Experts of a small language model: 44.5M parameters, 64 experts in each of 9 layers.
Below are experts of layer 8 (counted from 0) of a mixture-of-experts language model. Rows are named down (a neuron's output weights, with its number) and show model dimensions 0-191. Each number is 500 + 50 x the weight over its row's rms, rounded and kept within 0 to 999. Numbers have three digits each.
Before each expert's rows: a language model's description of what the expert responds to. This comes from a sample of Wikipedia text that the model never trained on.

# expert 23
Description: Past participles and verbs after was/were/is, usually followed by in or by, like located, known, elected, developed, died.
down0:473460498531555406506377406488508563455453513562487497400565565341498466487465422465521487484452555459467490498531508510532416531548449520404511496448516522459585452532545457435490554459490551554404537441488600497517456480458507482510559533488497509456500484492554593437546404486499493497623472461518565578493562580558495474472515593525443538487526452514478435439415560582481544548572551528475474390499600547545478524453541464547480511506490476505484623545524395443499522544497501505509486620460526506460581494462421585492500509568456498523467509568450552544503479505548468418
down1:474455459474507491556556464546496547447435590500505584509482579545582466622547533513604475506450418525472437493412466556553462539498586434503551501490545546495388406531541538535478483442506463582504560498547481460399472519481510486557506520518452541454448473405436492458572569426472532417541486471442507440519461547511631523538491550479487527500512427495529524560531525522506513443538528441577497435516471450605455544494625573542458621527530506430583581450579584453575490450524546552488549517609573464571483457507532519506417510472461533536473495545480497478459502548449479469
down2:496571403525467462518470583460495489537471500463532490520498440523489575499586473446473441490516502432530519498481490610438425451435462518440545536532499577477536440473552547493535539417581517526472442428519523573556523548556480537559517595473460483532539498578464476498450558465537427625429458568493446532561483545509419446544490537482501514553481497496535526554520470499553494477599488443508536433430555456464552484544470470423514519562639466517643484509435427549509449468508452510489473398524388444391417447516468538498480557614559524465522382523457568539473508491422552472
down3:531537552601547485470491523649536491491454656503517538419521475493538554471508422450520529562516524500511576510504564429393589530525427492556427481567451511494458428475540484440459574473478499424494512528432427467500493533481585474535649484532486488469497523512457486490501418465568490529584481543504531500515499493518466486491490447596471547571424448481524542441447511410482468562451487485559540481519398569510477463532532518532509459592349497448522489514491518496474437495535631546453476483521555514505608546449469541445521418495515491541492622487566459510490494491489485366
down4:577425537522622478462452467467517518509493498593520537598542522390583618514513424512505504423473544572507558513435530495484504520522504420538614558555470439482487543438532585517414550510534476448500432481484424502526450403484501456518509503478523451468502559526546520482439492473540544496509477537531516507584462491498420410462522515576534480527348508535568504459579519547512520579534636498547570502497492465512528470415429452454519543487537481443564410600445557516502415531458406422475503465538489489530442487498528475469484509530462418511520458367548526461539604495445519552
down5:435476552581508496583437471436571444544551466514597480543445585390597495526471537531468542444453433520534446531568588504473543560550525490516557476461444461477462494425465423482462544580561504430473582568511516460429450495449553544488452506449503440430433437515562573414559413447421515524523590606454479523512474496444459434519463539550455576507496574492415528529488502472576428574567542502443492552443514553522512458417438486516497528457541471509513604549520481467552459529420460487498483503443530487499549457601515563360509511515526448523497428452499460461471574562544533515
down6:476510496407479559514532557493539567563526525516524499511544458464448525424399433530501388490513412571495634457575487470506490441520562565496485535514500513446517509508492539464461448417446500505523548382558473481413509494573437512501519435513504471588516474498520500540554454441537473434600494551455566590545521458502446540661477509479511469526463498569469482464532420565486594502518496506516545547436533565499481517412659608436395501408456473531518558529524481426453501467495504489431501474530503458514510473513505495556492538450559450495463479516472608398582475611474470523
down7:440464508484526436486475405521521510574519613414496416538606549425552561506466534508613529568508534449552549462495489472504542542477449509451546547530431553579474401436430501490499547492406530469507607551594453447594469447533461470491569512428501488527580487478470447454490458529482493449363515526608453518464534563472477488484563557428469524477517445465495410447483453451450481477530471512445456452503456519562486549441435530487529491518469545552435519557487499611451548494502473476445445441546539511606515429511518421419530560560453543522488525501438501441502475648559502556
down8:510502576493391553486580539519510504514366441518549444560477535443640523505517471420534407500467466507452443530525501488562535536556597491477476507468391520434465437429473420452545539547565522591496497539513544511444493593460471536545429455493436528501461460539481541396548491468472440511558523497505478411435494469508470637468552585519478593555429566576469499498498582484498495504575529478518472580505411489592482447462497475529525465516598547529567586488506484550534516429428508506472452519545544496497510460401493470400503473565524521485524563396471481506516495526393430476
down9:524495544476522477482501530521538639438566434445465540521514449450434574525506509536451498456490462513510534527486514477502476507485595523432432547494552493453559580466500494506417496477420444523556501451541551414502607462537539505464514518500437450389547522488401441573468513514426493537575462440526500611548454509561504439465565514480521405500527455583508461390512489541507554472411426446593547412493637468577525556440519511485543595414461469545480538424556398543465471503569552467550452539408497503519498513564510499563388513425525571542492500511500464474455437532549480557
down10:538518495512522542429489490430520382489499559512476569520525586360453538543523440528507453507411612540509572550517559558563386477472487436493491483504490496465433495482522553499467408435446478556503521580467494466527522476503487555531576517479543440464477407483557559549477569402518475458448501424413440510565503503497484512547573403524470602429416483496519479571514449493524499374606485624515485462509411515537525456498543469379511429514531487435465506513518511498452510508509615489481534438592483471478557512521479411549560515486401521459474453575441458496518427519529555482
down11:543502525522493508464559532510465500578490486511453496481502500559534563444542489514538471536641467574466606584458442427502546484541526482502577489548596482507425531500461543497581483426453578445505520478525452514557393623588474526466473453557475506504501486542556568471521452588558380476513474498502577579524486479439388518449459514539443556575461547600453492500465420394488543526489443519422497497492534532543482557512559593479410562455387486463508538539457569525523434438461482487435497568471452574516549533471453511477470495560379495508526431592479526534607457509518501488
down12:459418467503489505471493536563521565494469520570497538390455475363452465480519526450536552452504533550513527504497425466502463447598444518473464520470575559443571502496459529512510457390413526446453488390444502495505502474561480585556460589520550467490537557501388559560498577543439558510659439481477487482482554481491553577570471440509594424480526484551393546426568542547471492447437504457522447503609427555488492487576555551490454522466503501451500513586620494559480479492535531485472568541518558496466525587580500523541545499479527484527491567627453455451489502492523534469
down13:445667542559535480511465419513522482413493532464545439594568543419517524507504527377490411610443456537379426526484501507543544469511470540536482460430463514572466392568481493490491435477427471481512489521450514550527517581451483449509553433452419590581600483479504536473530443472504471530506490480552507477520518524463483573535450462469465612528502446536519520550478424447480526511514506390466559393434496540358449521425539487548508486530540492454548443474461453527446503456554572508500522537548455448504537487500491564542502572432629475522472493458577539543542520508577486519
down14:530474532565454450498588482433555566584463511499459515491497427474383490455447393521468505519469498479487532473489537539458521524381521398432496471509525568476532420448506476496485500539425472487504534439370478513439496478646511501452518471462577391659480460436505507495512415569460539458606498489493519490505440527601476525494488446460401452473429460537502482520441487480557486435440530550450520472552481480549528553552513518478468582511496467496488559486531445398481529589627523412488445508566558522443515386534472462486523502453564494467498472494522499428490419585579502482
down15:523509414447414597513445440553601419528400499504363503461475512400507500460567547554536457649546460496538600535461434539505543488503466569470508479427561513542418497555428583525485610553509528498486505474438463480487471547491505613439543524453417574499559521454461546428431538570422451535545509465499530550507502535468466548444502487488484498544466524457522465472547476547491555523510453458551476504474348542489513500543535564462407518480504628546441586395504484465512428497499563514506436511475523478505493478495490546510411450494490423561515477502495500529532506588554548577
down16:390512530559441501435418498481442484474522546513520536421499417483569506488465405451482485420457531510445514525559406434557544476475502494515500537396524431506556507514521475504522463434433454544536462377575516548409587418504564478539503456543563461575540426520450492487569530597500584471513467401496437433495576549559504572570478526405540442511471477609502580432497497535439502606535555415546494482560568512512520546447521499447521568565483473496523528610577447538467624503487507462526510498508432544435514514576474514573508484493575484588519506531487556500513436497531437508
down17:506501564468466479541525459505465564454438537483509511502449507455544468461507524545520498388579487473547512586497478502535357525502548538530567522496481462514532530539464511543516469534432518480406488457512436452499441482568514504502536424433446535493456513469543548477490507469529534490595418498548560519510492448513495567490439443497530402482557541667513496432411574445542504482405566621542490582521487422507510445435601526502382499397462498435502523508443523474430538506394556514547440549373440501572463596491438613454468506477529468504457556565512462483569475557505573474
down18:479486502588522563532570519430431415531496453521499511529577407415442603539471489486462540452473472424519429588438499501406443508527544510558582512404468478477571569428463458499521451570549461393484421477517519454491558483483486411487478492457503507509511498463503594475495526441432401430589492450426480513562503519491498439495522498485515546443489540478453443527414510598454487485521579360480412449639570472514443509422436470521470515514476471460471532538515443571481495490470606470533608509474460455545461438546551542475495409483531437479411533510552495460507468557530563465
down19:551483529565471430534512491581504534484536596478562523469555485416556545504431525510461538439546516496555454479476505497539550544563533530553503582559544476554504431434530475579530552513448479590447556490515460502484541407427546605475477517550601517490450542464466551487516535570476526463514422441503397399460482526516429466502503531604439472531507515515525586461557618568478483470376543555563481505512582488526518480501556471544512583478444479516486482452561541612483491401522517573445623536567531535417536527551507464462477487552473549519562501500395465545486406488468613424
down20:591476448430464462438479487526510584518516497510456575484481552433438444522482462376591477458498543534464528606446488492421460502457494584476585505582553459549538516553476535526469496491584519458447412456472566460489524518594464522535474567500486547521481479518575498556502520546539515409625500454511544571458501379544505596472531466403470542493542501448540511452438502452544488455485475597504509423454521506535431435561547538514430497497476494530439521413536466509546429489534526429459480432482624399503567483559459590511462588488434468535475449617544484468487456432479559567
down21:499554547475477480471504484488530466519552505500435449486567589439437462400522539470531541489465509538505499558507580438482483441510460511554441464509504469554352487533453494377493474498478520559570462520530385463497485508546538525509527553517486434607517522457494473573542446570501548490598543439422535555510543399515494502513504489470491394479449605650402483441452418496519514526503346508496513483444507594450509519409546508500527562453408530532501546477536531495513501466474487452536468439496412508446445482487515619543473523499514495504530475549567467524558471501558412659
down22:412469513535551556565493448497501557529494641510515440523442505467456463553541478503560534541509474438406513594529510535542450579516532495518467506530416517537614513503504458603442519489379563573533629511496512511439586428412451518583570556546481494502535495457443514487504500498433445480391484530500476494601604503450513499439451507480486452424449433500536490551480554535454494496500536517473553588491482510545561439523454525528553435437525503521422446576562474416538523590582486479606505566512475451448492480493560441450520505432563444581446536512599518473509527566434554523
down23:505522533528521532492537490490437545579465522411605530403477545517408499509496480538439581591467545398521490461485497552579583520429498479424428542609538414533413453552553495534575432570496555530518453515548439505481545403471480413445506531500492471525412523497505501507472498542540517485583476541490498447441478468442594493549497389399437449538521495434546468592536535547482428523478440537484440491519437391535564465503535483480552485445572531437539477573519489493485539505536532471454470509569562460398535544495432351542536512547486474414575453542535521553451446458452483482
down24:537515444551554568573426475500443578435478446434478432551442413372494548518523468523475522514481459553549526530576523544410485466501450593502536523478491575503539642522449397593468525592547539498457480485518516484493479489571496514542512512522474421476440525485532484472509527447501481481624459524404517535489459508450458402425448486507464500444436474502401516473555492467488540511421505502564478517513497407515493456524360458540569541542387508436504424522549428391523507486498517449449466476434540463489453502433555428533619527508537511600464438484516582484479453561573505524
down25:517460517498464454548566502517512496492453580448568501494472427510570477488454531545461541544441481428491400451520477561443519547516446449477455506445386532515559519486547482507471602445501514454528550484500517449488466438489410486505557459522427457555467519417508357456681532484537438482457525549514618561502477468521485485506545474501534457510434504457442469662440554503562485525570483585532507376578451556402525446531489461478533581533487489507503496614500541488459552590511569502572509542536486516548468420481472485524507536516495447527449522470566472563396486495546546608
down26:466495491508446424506512524531410483503566573477439513553468424442546447445501507476563560456435607520405519494532475408540514510526454434541407526566571422512516594564534483517520602462492426464445416442512577575600508443578545503514547478443542506522416434533537558483537496490494472489523464431545574555483516444498415581547615510457558512432380570519467526554528531401451428530458498453506485520526472498481586514512555488495496506452545528419453514490488399522481503583519603504569494474556513464458466475513470429538579465566493449507569565488535475473432536488445540393
down27:476445619463433525522498454487553445495517538483594507477571338483610430430505498430464476535489508440504430486469497513489481479522428499554594495518445449567461489548447439454449468486439475563573535449509337523461484518506511544538486466481427484555407475469483496526529484528542375594457539459492490468549449522498521469460501569524515551583561590538434516551562484508414527503540421527506570505408543555417471464411576483569523570555480480530572413466481524525538561490467522451526540525529525487521486506432531557548556526402531531538492502485549479557427493486426379539
down28:470570497526534499515483482596464529364528452533513514502554478352456602451466511485506584602482537446437530536504513480558512580410467452464515490422608631428499495477538545486458493422517511513569508610482536472518686426453493532575477506533518469532448456479495460498444459533495549489623501425438439457512497470493531523548545468564494425488474487487458466470405471544458504525433463507509513484585503533449469485522528411550541504511570487501490538493535470491493613548506544498588550544513532559446507537526435536551490408537442543461567553452455485578447475519406525520
down29:473446504576543463480468497447485481530434463496525523529483476409525425409472396540531494464529460497526472546608511484383437543462423485500395340495541501403453533454501521508460490524443472453461549486547455603562519572513494492506546564450582429502435398454570448646543478455482455561701489493586595501531422441467489548471429539473490514525509561490501524461561500445551422526538476459487549582449486476510444485507535574466514436507549503480513534460487542481521469467519543548471535521462457561555430448434490490477544501474517530555503462470461518532499561442572553525
down30:433474510539488504515388522531532521496518462484509447480433564561488513559551472460421389535573445473485456508416474513499541544597494472553508516575451514546442554438504510582543534555534462475445495553576445582555529440442495508499528480491476494625558539575484480399448474457490534512404607432431512531569515392591439606472472452487477512482448416425538461460561465397482532493391477515545567411448487509568488506510444511589585566501514532528506472444520496484511526517433514508455472440435502550506473472463563506446568515505540461477494434432499507383489491619536573455
down31:481598495567532493473432492528540488487499548473551475481571548322455525524535551493548545489483406461463452517465516538557540443477584531518525633553532413521481415530526525519493446483437472498509522466552572434430585505503493446452444539549444537503511484528468475554522461550374474484637447480530419465418545580450544527507501455541424477517586511473499510536525509547436419557467469402517482530478562388468508452506602507560498571491535509491569455501526490479436543469556465427519431562579504409514584512569474493498361499486568545431534440454526526485502455466520490527
down32:502527465475510451492445553503425540427557462486476442569521497330506488445478576455526446571464443472474539519583607535528457475499448557463577486486524495524515472490484542594491510496502531511513503439537469417519468457452516448464427465497439483513435450417570474516510515465471528447773514486572535492548446455547512549537478500563472459431499481353533564441491526503468457519466540561499482512506473484546497534514448445410448587598471532471539486485540521449476479451489529419494471523505441498525566546576512570530483468531556520542453519458592540445525445567546561577
down33:420510515557441582478468531458481540506410503534546459454473413444445540478449495536495390443540484434509644494467604575418503491531460522476477571550443540463509580558548534415453530514522547502541520607530560478525522405545479484533514522402542495454488508554555485494482522612497621515553554441564512536528457497576466531528532495466437511502413486613509421566525459429534390497576436448534459554551486573499497483454527527498505581489392527487539549498516531528525515448458429540539462486524383574457440406481550487464458454524513532467554499575544571440491491518442544473
down34:461516473460545484447497543540515585487543563552492440457523486340391508457524448464504556481510570538496460534419522495512501552509421556470503474542591461506549435441502579361483555517478391465486508520482621563552552550496575455481426449541537529473486478498463468582554456514501546510562500396358447553457498490523465582433582484494580495512517597441520480399475486508468418541429446449446463430479531454503436541467573543533461495449565559509489473502561538561438464497590539455488514454493482500567521560535369536562482514483503499438501487579511530500445520435448510480
down35:528500421520530521413506538481476429500492482437449594483561531453449458563473528515566512580482515511353571496514518441530566548472526564623570526503448504491430506435554492549498501474559485568439449531441542508437479523607505483571487533481527476416519521492407403396495548491454625484615510587522493545443566460500482473530506470551478577570485392601500512504443482475475463611413454493545456458444456540624552468524457537470502540564522587444537490602505568510486511506466542453455476558460538517511524499485492632532523491486508474478475492553528494461485493415545432495
down36:482554538509572449560467508640508569461459417512574516508549457507506567405492508511525601578483488496471479489452552497508610500445525541507465494547503548522517405535528515585445509463462397578503524518436442523466643408570549448585496499511498581507481479556439445454424470522525553501432495451533449460479499532446490478522535500528520441521615427498450432547420475452394478482507617420477591481581572455494532532504439429551500536453541470524482434502554520495520504518579604498510554587496576540478590546564468547518500454440540479463545520508462559506430540473500541433
down37:481541603531414465525494596538551499567495566485509447520467449427467433414510560496528477446535479431484423410496496521517563490415544505420499524374498513527398499515494467545455460487465488412517543430531518597507497512491565488520454539492538502595482496448525435427575530538370439544557541500524562472523499405521524506390441594451443476513440498542506474611450488315522472482596501531543535459443550561507467428520558466458522468418429481501424524425484474493531579521469502538499449526521466475581484451489562411496504482470514549502490462565458459545530528526560427511
down38:490550545524549478495555524487524648535489498397485501628477425508507486533556569477418443440538409417506519477574470559482511437530459498439616561484420604510524529504535567572519474568430517485550481538485500479593494455441466461527540523513451450455381510490627418444532501519491415531549532575487525539517556428514471496486453504560458531480478465467486478473502481460497536572552626583519570516542532466561500480461501480451482587462488569432595463460500591516458450509455562528447421531440379447553458436460524567530459547464551535460507505544539492478486459567563521505
down39:473486535392474497442550510411564513513549577500491475492545544464484539525520472469658387454512492571553485459473527459474519481598500432502458521538517486509439536504497565503528462486447431599490515547493557465531539447533496515543542502554581586450535546507428538584492608469609459469569519428396472454471519551512510554530534500581471536549489532484592495419529477506459471503529429567590478467485512458491491453512584481443510611559491567486541508508516479500483403470511435571407508460582396444603474529575602520457453525459438573415507420519503570541539457443494509480
down40:434532499514462553561518487464528562519444467463578460592541568534451519501513508397516468495567512650482559557450410504522477471528621653515482519460536487523473475511514581485564406514516427519491436553434486450470562514536556531464525482635441484543542519495469476564505494483558498415524546455434519530511551473429509468490520494444531546554544515503448457544438537392500562465479496533454461590468616493557498536478530621509531519619520480455496540412519525527510557463432466481519504389511420453579488510559589519499570478436518508499456556572562574506494539570474436479
down41:444490487605465509531431439590481541454436564489527502486493504392420509464467453554494574502505476538421565527538523435488555552476531495512515486482573443459616489512463532568516515549514405525506513540481432516509654424487519430535431393480462453466502461498411527541582483494538564511636508520442528504474617434530549493553461517477584395467493428520476489542473546517497475525482517383480585504614478536448499537468504456515444476571448453465526500403605523546454536527469554556528549528540505490434518529564466533510500394433468425454535492593513490537499519465440421487
down42:522391478480478458486573517524501483516584519580442560509525459455531488400567519512605557499480565433543515541478503536391412508454498486468570446566646446554504485539503553542524446493397488540461565493594371519573504530512586534437479619564516520526499558465480525578610565521590489467460457414551569538548491482475502468461513481502445520480454593567463537551498457545550544527446495497470550532440506446522455504536500536536460548407494525509451440507509531583580457515448507453463461432512595486466510578541622526515483505578450537534512482500487475551469487448453499603
down43:514440433449502505473396484461570437498497557514529507488551515210478459412458525468630455444452544547469501558513449467547487488430410485491575534429536547493519468516463468472510534486474584484550479463483501544487458463563446575519515546521556448487528463508539485515516529536474496448593471538534482508452496398541526518549573481538567441509578506501471506455541558479487569440521491504526460541585478466479525502455532419458457458508462571504546516477517490521634512477518441487481531643534592483404436493534535486513515486375450502501542515554566525544560474513490427500
down44:542538494505523496537490400413488483466573513552499531508624498610578527477551531475506601513514566451500489467531471522612500517528484422524481455542543465435551491432441492444610486416471509525427523492518439533540415482480493579453520398579535524485525408475467507427412416479526445499412566532549481536549522541534417393484518586452427571573522547512498500542543496563523580535423529526533552416476571514468552524472463476505480534542633558519501463561491497502463434512379452505494508452580478454445497453581500499440561486573459562498459524479494410579440548496509519463
down45:474468471494496564554569482497444474567516541566552465491584481534469566547543525491516592531529400546510426486428503510525541505642553512539496485572497489489426494520474546551503529496448456473490404484500543510436612470447513516523577494548435600542471577504357420475434487494482475407433452499450403475518496596457505441567440413566444557492531525400513529474577478541561585554450548474532561462475545512467438437476493508536584540477508451525483516484597529527461477454489478568391469508469527489464615545531490461414493486534552553526491519474413522552549473418469564592
down46:583493470550482526469464610488572512505448395479492494519520519322474527432462544450486506496554515481429519560443557471444503495471533545518496486508474423486476478513435526517431593504505527481434444478453501469454515484496464448489459466486423486425520472493596544537518548519421482582667557449545579552560523563520527496473492508526499416487502483454483501519545531515413465494507548463362494487381491450559450538553529573481477509550493587463443395525518482538600508508628411465515474517452478528441551486541515436525404534482531492567474553528510496582537554477619543574
down47:461543453615534559546458454486568459504356471549451519547497458473464568591486536504542522550463433563469483564460531481475544446445437449473487468501566371595456461524467515476569410555557543509471388570477534491398481549510503517491531466495458439514486481572496463492441492551461511460456481401577487449574521473444479477562516534579499492408514425493543552562494498564441471526532634455497564493598453470530449563544519500496519548597512448395476474558492521554496448509426568521502461461475414428519557468542470568531578522554524411479438530514526578445473459437552497522
down48:488475517595547503482516485536556493567477539495471608547529499325429445518477482492473569491430495471558619500522485515480518579481533453536496439483418479469458439485474499562445524514541506602482547501461567589465551475504463481557577464486527427484383446492510484455475425577431553474460564447328533574522548531489529466530608439478522476515480551408504547456528491524530510403559580405492606552508399419613497438507503511477509492475503517465502485490487489377441504517565477447486466535520496497468501415444582457566479525492472466507413476483527518455488466480433513474
down49:446510511526529507480429510557512546486546502552501508448572384320428537460502436461518533496558541520475586582494502425488541504579451481502484493452621399455489490473503478502468476468438530580476619520418552576418446599567502557457583517477534512502513489500435502585526440535475517504584450443444520510493482522475427512552552534527520446459507490551451408503516447465468510575538496541493474391451478612450472434516576526526490527519505471477497484494535496414565469441505492396402503601501561502405509532534431558547451458481527436527500474532504528526609460501482491388
down50:467475503534499480501462491429498470519448434530530534441443455395448577530516516574503527482551498460528510635594466564466416449485538551504474562491428532498433560478559564527498573517464531386553541477441446505608458491516505444471544549453488510522457427525486499437544541439478564499641463465455503628571473490553498497553485515497425516585575457530550551535505433496576444470598508432514537489497537494538519497620521457569534588593521484505570523497469482481444411506540469576385487493533509569471514457491569518520520541605524471537562524420467499434455568589440471540
down51:509505483531507471488504562534481564546537463411467525469448595503534495514483571381528404416557525465431492508541491471484524457441480600498453522562470619491554509532560509567445502585463486502478518441590537435425541401505518400532539522547431611558476452515527427517593535469401578501528581515585478490504522486577578488555535462388491529441526455570506464513409536434464450480477469463554539493520410481529475505540521546411554580457509449490428454489524496451500491497524528568490509581515562529530479534561503499466479359537527424541521474465442453502486417411576480566
down52:561588466447517549480537483489524426517490558514440515486492521297482504536437485497468497471443552512383484491496523454563601519522474569521531513505598462496524610549573556555506549465502577469583410543562513508423465573589525477504406511523536496443484557460443442518506524469490526459457405473460501467532618422538379509510508460449474482515470453480499473499503397454476513493527457513489409477508494516578459515532497483536427456527499467538536456443572442495496570433454618463496453443483565498521461580533400522530543454451454511530464500603502498380446505542585474541
down53:511475460485551521548533575552524494526508549481516483538519443306486537500487560501483474529539505501526508452496430502505499472488483506491507444524505440556454487630445392601580459454463479538502503467522470628491543447489537534458557495520525585598498486489489502555458520468475513503578499432444515560534507439432409545642432425485489521547491468382547536511507518486549490508475520647558499463493523384421494550431436488485543511480501554443387539538501478498485481498527473468474489577515598490398499617551488492453535541427519456441518437421472489493504572569418564501
down54:533542470488543448515447508468562544406413449485504432459528488352417507437422535562471530469449537542444462494413474458462492476488487511493506455520531489488469494497479527489468523527457574620558514570409603560488507562567535474488573554512483461454477532567511512511420508586555453526678392428487484566468635582485487545515531429520431501481454546443421469496525503522462469534415469409453498514534400480453485567518536477523510519471496551551526484527486518510571490435478488446480504552411480480400539524548505488585446563513413578447511468516442575554463555484499567463
down55:458511449496460468580447441530482529530590417534430500466495442481511431452478458488441421492484600463515421447530460486495444483451534449535464583483576466525559541577488531520494531449460541448456491471554556499544491442424586518514488517436538449417510484562514498486481512446540509497524479402532509538484528467453514505468498612447578444416489509494504470507442515457369390642481450526485470486563461547514500495493406448485495452502439526570413574526529510526477543481485474406434503462510536569534409507588432530573589464553388448554472369559524518500429537453430577442
down56:574499510568488451452401480556462442542418499416555489508489529292495516369473422480565502436464528591563539478490552469497556509491482469489458413466566414429460467500557498540480510471544458532494555528554603632564605520449530495519486466407574471478467515503440559555470463523468502554670464439458509538420540502530452610546478466509449511478540546458442469441564498535533453590484509494478506585534498530451448500460479470460525434519517460488441436485514472541421545475488562523467491515485540452439455537478511431553495424519521567482553489503479493530507562439479445505
down57:486478567590502423414464500524507537447484523485483502492477452500493555506525520422458459516461528504476514502513494484527516480475495524440502543548545484534493497527471471487478499429485488479499522501418508459461423495451593487480547450484452508624518444475524428430425538499475459555649415488467490512492556392453451490494433450446480589491452558510466526432405553528504496545474459586465478505416438391529524481409587546539513494533513504516606476506542551667555402521631484497558465437451550476424513525548395464573498488649535496514528514597518496541391467485488429445
down58:433408493557444502513496514509511504502544578484440511405482549370505404491520484519515497457575552472452500448506489568450407596499553506542470532513508487565480562536527490534438495471567490446410555479548522531533542434407560462513587536514535437399589491551513474576448525470495441497626557494409529627483442465537528491483514602536506446550380505488556524390514464443541495485439464558562543514474544566541515488449527545501620552481524523498484582526514493592497492492533490500574559515462367489476524483524528472519515508471440652554477537496541450502505431570479485512
down59:471543421572498507463532495527519577461513423551549482414468464463426501456424445480569576522429522390464481501468447464497438477473449440509445477399573470503588489516471467513472472562407442524574479500548555484497588469495583551489503584507473549474454427503550486590512495545446560559621513400553506371496559471503647550490437503483499507429522614530479527455479525500433462423390466445508493472614538512439458527484538466517521499482553487517489537470542443599474474476460519436568637548475493536477447499515505465456579473523507526514530557492503451547554553514422519554
down60:395457558573482514575439541480459489491521478525558502521508512236562523537534426503473537428481520525538527541493562576516515592538518506558535500420466442456449533424514454407607511531567529533450530614588485466544611496483475548512524510545486571495437528526498562502471483472520502522595534572500461533537483508439508428520475526488526485537508523452593475479508516446497486607484550534526565535539478516456533394431432446592596506513515463506570545466440487487501453494425498527497503455414488483488462479509492516508511612555513496462430460435434514512523530501376524453
down61:534491516433486470419520456534517498473548596478525558509465524437481482514440469561475405494473540476498585534484459411497601526557438497528555584507598458506382558569544564475592375525559514437513525588476544496525496517473553570472491485504540527503578421493449502558484513434542385511489427473434624478507526424597460404522557557513463498550459584484466560560488551490529407488498516427548466416557519516521498475481544466513489488505586471433610517525546520544520445470476555424469468523537522446503413544396505544431603504520452503508521462543462524604548455448449500497
down62:484591448449513503494483544515553510396517446554476488477519521431529503576500523489602556514522545515398500510444502455513395449515563483502435518539478427558474527474543513456506603519497500521547473512474582418549477594462577461539523459526507486413433540576485474517502477464475509558533453470485468543531520449473458573514539421422538490516474447498496505520503530501453414475416500544575546575486364426500511527607539556396502474486431555568540569530488560526535457568401394480513540546507439465416504577511413544508443535604473613383497424426498503476526523502393517534
down63:525437600567525482546462501517506391504510461510594533504467475411416514438489471475442562502471476575560518497561557564476586587538544509572525510505554475503512454486473497385450548448459522457532500517460475416491493580477506533589458473685534467506500491501518483428599503512549441539603572582483524561547492554488471517531437528555456608491437497527500472496528461537566484527453524631570464596424479548559440490467449543582514480543412478377507438492473477511478437486524569436477439450498481472517615574475553552487472457502495516497462508487522434503417453519464450530
down64:527446543475577524470567518535517415500551490577519568509481466221483488579459615496425501484469497563416544460530430512495485515501473564491562512485472476481482518506529454477513557512516498495476533420475507515460441514567503520457504480482558508504495530511564533480539495484521526470631489500566518411510510567518474524453507509468534570517468491578558412536567415473377570443569471521542494456482448509517515409571610484519486456481462576420553486514450520493504604411444418449464537432541486530464521516486539469554441421474508499545427557565436499507539432520448456441
down65:463433501462544484580528496488499575494523485529486619524520525484410435429499508465564506457463529479551507521557447512539444544496412483423497463542570507457538536513476550491479539439489508542466542448427509544500537569535494522433498545543554413500504444504463509615547490510459560479611508474511590530564465460571510553587490494462518452457498569492494520394465497462578544418427496484458472465549464512610501465610593525631425482469499561519429645443547436477516506535562489496446459504423471586462491522431538539482530543437415550427568492635539542486487402463466531524
down66:516455481466448458496514411462528428554507527394488509459532589392574562474664549501509479476480544464442522443482467438488503556458555529549591520537436512484404451425522511417485471444556517515446481579527517552555501542465485475544493559525468542466526514563485574411444518467540392568517547552453454484506580613491487415444461442481494534521571494496541516437470457495561514509476482441481516593459528430395539522566497473556446485549566486495538554502415457424526512491497377528381533485455516480509554532462566504438506557480482550562482405441391535561569474522517464473
down67:505579485491407511544430449536569499514552496531466574505433572548533563562449451555555509468500526485472529487513400459493402401471418587481496504480507564599443582472450438482511461532553536510509458550538455518508504421551508521503470545502404453390492564535505566532507472430467550408535531539404424529473493448523530516531424464449602589519457506555447533388469472538509521484584566621508547508561441499522423447493495489497446425512568549554596535483524494505509498494546537530462423470480473415509473446519527485435532453492471498552540565442602443474562497577465391419
down68:583523519489594469475515624384485418530478499481475480606497481322535509491492556453570440554426470499499523401501499481566506453520476542509517563455435518518354509445509468543533469499561633490562542614443512492533482517480546488521502465479508506483385520493360517436476502452564555506635459535473595466521545507518513486517474580520527488494524489411524497515499536548583475453527522456502509578540433500508471497557451424513515535488484531572540452561416542499509481550471547491393542509527467482485528472481514435411474512573558456535494481506570576556575439462466458526
down69:465532521535531494450479506429498432539548548532512516540530498222540517494583514536488498460448539481536451482544512508488524479506504465520508618536432471518551511455540422398480502502490489519456506503412517534526485503509470499448430478547466478601586522503576491569507486476439380456641495434478556465509458487588490480542535590530451476587495508544458501568598512556512456424536504448492518464564514489523471490559528439501483481427451543453453551558464500463486474476534457465528432492454517512580520419479553476538528598510458552562441470507485492660562524523568507573
down70:550549485464538563509478455574583477492489597495556533562554486473453482482432345557472577435524595493536386624465489504524467454512526448431387463440592522500479462459489476447494504489427395510509476490441552474442581517451513518472546389510569537425524531467469443569483529525449451485564457433459444443419389529449545501557512511597511514497563495461529530493480519572397479520490495423509513510552478449510566519546497459584512507524482444638436417504481486455490502543606537615510463458510482557524447513469585496491418479503464507458497533451436493564485520481490464486
down71:440527553574540473486464418438544411464451475413478495477570502401442396465492552477511518376416503464418439503557412527526544478442443478450498491475530490482503429552519473498492361437444517488586453441475523525649533509470495533476474463542486474527504460471533501560463487514465468546670500503442553419477529488511517513522478472520461510589491557531431551438492531499471574465470509451532504418533538604502421532551591454523440519581511436501493538591499397427473469502443448400516447455484472489456558553475448518535504522537506513508534504523449400520498550523591455591
down72:545507455455493521511490493460499479503503567453521436498510356463497631545474546503473508594584501462504478409458507513450527550394502528513502564535512524543504397474582542501594492502547484502485543478447551531452534509526571486518438484526486448488506447545518458442481458592501562452605557469561474432553520548498562438489604499557455517551542435457510479521496494522502395518498474494456463544564531593515502464596421496371502551502553532499508423504534537524572553508555464563482606621582538540462475374587442420501488429442549438447514593523538412539451461505470496484